Weights of a small mixture-of-experts language model, trained from scratch on English Wikipedia: 10 layers, 64 SwiGLU neurons an expert.
Below are experts of layer 4 (counted from 0) of a mixture-of-experts language model. Rows are named router (the router's row for the expert), gate (a neuron's input weights, with its number), up (a neuron's input weights, with its number) and show model dimensions 96-191. Each number is 200 + 40 x the weight over its row's rms, rounded and kept within 0 to 999.
After each expert's rows: a language model's description of what the expert responds to. This comes from a sample of Wikipedia text that the model never trained on.

# expert 17
router,127,163,236,194,250,199,147,281,257,177,196,254,216,202,177,151,177,174,256,211,190,224,190,231,252,190,232,135,220,218,176,208,175,207,203,203,173,204,223,136,205,203,249,201,234,180,192,204,220,126,167,149,239,214,180,216,162,207,146,208,201,170,175,40,301,217,222,216,175,159,191,162,190,179,178,207,197,197,187,155,226,141,136,40,202,211,178,258,183,200,209,174,186,240,284,177
gate0,185,278,251,192,144,190,131,184,224,247,208,179,259,194,228,210,170,153,221,199,225,182,179,234,165,168,232,211,135,213,221,161,261,195,198,202,197,247,220,240,242,227,205,228,158,248,173,206,207,242,179,278,207,176,178,265,214,232,141,281,180,194,189,182,165,246,215,269,209,175,168,221,179,224,204,157,291,276,176,141,225,155,165,171,215,117,262,210,200,194,208,167,183,224,163,151
up0,182,178,157,169,213,237,234,227,278,131,148,191,203,131,164,200,177,262,218,257,221,203,181,202,218,185,131,203,213,190,194,229,197,171,221,207,231,219,151,198,119,151,242,205,260,234,220,163,224,125,219,206,160,220,237,132,149,204,219,144,225,187,184,258,228,204,194,134,180,190,287,187,206,215,263,246,204,178,205,188,163,261,192,225,169,249,218,213,207,223,183,279,234,209,188,166
What it handles: Adjectives and participles. Descriptive adjectives and past participles, or their final pieces, after a, is or was, such as known, located, small, dubious.

# expert 56
router,290,219,176,234,209,166,184,233,193,146,156,190,149,157,233,110,185,250,204,211,220,204,155,118,171,221,223,195,213,277,276,239,239,270,196,217,239,231,228,179,180,200,216,221,233,224,215,141,191,244,129,196,231,210,144,229,186,241,202,202,193,159,211,137,284,208,232,231,167,175,186,168,136,230,186,179,183,164,176,192,169,224,199,125,329,259,191,231,166,261,195,190,226,183,265,165
gate0,191,247,219,231,152,229,178,230,152,276,166,222,205,180,198,184,248,253,164,183,163,256,207,287,226,215,200,218,165,165,280,180,211,165,171,166,177,265,204,133,144,199,190,200,160,137,207,208,241,157,114,183,235,188,243,183,156,207,221,205,228,149,217,256,211,161,179,225,154,162,181,197,128,193,194,227,139,167,202,209,209,220,211,198,240,184,261,247,153,183,200,169,160,147,163,169
up0,170,234,248,211,189,184,187,237,158,200,210,171,187,134,188,234,253,236,218,142,192,234,239,298,194,199,190,190,136,169,265,160,226,236,157,212,197,255,240,167,111,217,158,231,164,141,194,183,203,161,91,172,224,137,250,211,228,229,231,108,208,201,217,206,121,178,259,199,146,184,184,223,187,142,153,223,122,154,223,128,210,213,189,184,196,174,196,215,132,193,180,180,200,158,137,185
What it handles: Numbers and quantities. Counts and number words in tables and statistics, such as two, several, %, 000, and digit pieces in scores.

# expert 23
router,235,180,215,255,242,144,166,187,158,164,207,161,170,210,185,172,205,152,217,190,187,162,246,148,211,150,210,241,213,259,242,244,119,229,187,140,153,175,209,163,187,197,195,175,268,253,242,145,220,177,158,150,154,224,238,181,235,218,140,227,130,231,238,211,196,227,168,228,131,192,213,232,191,190,152,172,167,131,179,202,195,204,219,187,259,172,176,219,139,269,177,143,241,187,237,209
gate0,263,197,244,231,182,264,269,193,246,219,164,194,175,169,214,242,184,160,259,253,186,213,235,184,247,198,204,181,169,241,226,259,251,201,230,204,175,128,137,148,192,199,240,202,266,198,172,174,148,231,207,170,179,218,191,195,217,211,190,200,183,282,211,229,180,186,129,195,264,204,238,219,218,226,147,205,144,198,286,203,150,207,248,168,177,190,226,233,138,144,256,177,125,224,201,123
up0,240,228,216,165,199,257,218,235,202,231,164,141,242,121,221,247,207,248,175,190,237,185,163,180,205,191,171,200,200,183,245,167,242,220,234,231,236,103,209,192,232,186,192,172,237,194,171,192,212,146,261,211,223,207,162,173,244,228,192,221,184,193,210,188,167,199,219,211,200,205,207,255,175,216,235,235,208,185,252,183,202,185,180,286,234,231,285,235,143,201,205,159,124,186,219,194
What it handles: Determiners, ordinals, year prefixes. The, a and his before a noun, ordinals like first and second, and century prefixes of years, such as 201, 199.

# expert 43
router,170,203,175,259,226,194,205,217,195,185,131,259,161,188,210,148,206,231,212,254,226,217,217,166,185,207,224,231,177,271,209,220,151,235,210,193,204,242,219,188,161,185,217,140,242,271,201,183,257,224,109,195,186,211,154,217,134,250,155,190,175,193,202,142,255,220,258,240,209,189,196,138,142,207,198,217,155,170,111,218,172,207,180,149,229,219,197,233,181,289,195,256,250,184,285,204
gate0,143,231,189,193,260,244,172,209,176,233,253,219,184,175,164,124,178,154,220,252,225,224,242,108,272,99,210,207,145,250,152,281,166,213,189,260,191,288,173,164,181,185,156,162,209,152,95,243,190,188,217,228,201,139,190,192,231,154,187,153,243,233,181,201,239,191,219,189,186,212,162,159,177,166,180,218,236,250,196,176,167,165,219,201,153,147,196,272,190,193,209,206,172,187,198,193
up0,185,178,191,193,241,173,131,149,245,244,238,197,177,136,180,203,152,187,248,188,293,200,181,189,191,94,209,263,171,212,184,227,164,160,143,257,128,295,170,224,168,219,189,209,172,132,163,273,144,180,171,237,231,189,176,263,172,191,166,156,229,241,168,216,216,174,224,173,174,226,140,208,191,180,201,225,231,225,234,135,220,207,156,159,172,224,162,242,160,166,200,245,187,157,132,161
What it handles: Quantifiers and determiners. Quantity words and determiners before nouns in prose, such as most, two, several, many, both, these, around.

# expert 27
router,261,214,183,188,191,241,167,236,216,217,176,220,216,164,271,173,198,167,185,214,133,118,177,196,207,234,178,212,221,252,180,262,142,222,172,172,208,256,218,223,163,165,225,262,226,153,290,195,183,180,210,104,180,226,142,232,158,212,151,208,130,192,215,219,226,270,207,214,131,231,242,171,150,235,138,166,316,112,181,220,179,209,138,205,202,209,205,179,185,246,232,201,205,194,209,270
gate0,239,240,153,208,220,251,211,216,156,206,177,241,196,179,186,230,156,226,198,231,207,188,241,204,250,194,125,272,181,125,116,301,184,217,248,177,265,257,193,222,239,236,141,164,201,242,197,232,221,212,178,202,221,243,194,205,169,214,195,212,209,254,203,212,193,271,221,243,188,137,218,239,188,160,164,179,207,195,270,223,190,287,195,191,172,217,199,217,188,238,260,220,247,145,164,182
up0,152,182,249,250,176,213,187,165,249,214,230,170,187,271,237,153,222,174,207,168,214,217,157,182,133,170,255,114,218,234,284,152,204,141,150,217,177,181,154,170,181,186,275,215,197,181,201,129,194,211,242,223,184,178,179,220,256,148,147,225,199,134,168,182,220,146,222,169,233,235,192,186,266,244,255,252,176,226,193,186,204,201,153,302,238,195,229,194,258,196,193,141,145,280,260,267
What it handles: Title and name words. "The", "the", "of" and capitalized name words like New, National, United, Best, plus hyphens and possessive 's inside proper names and titles.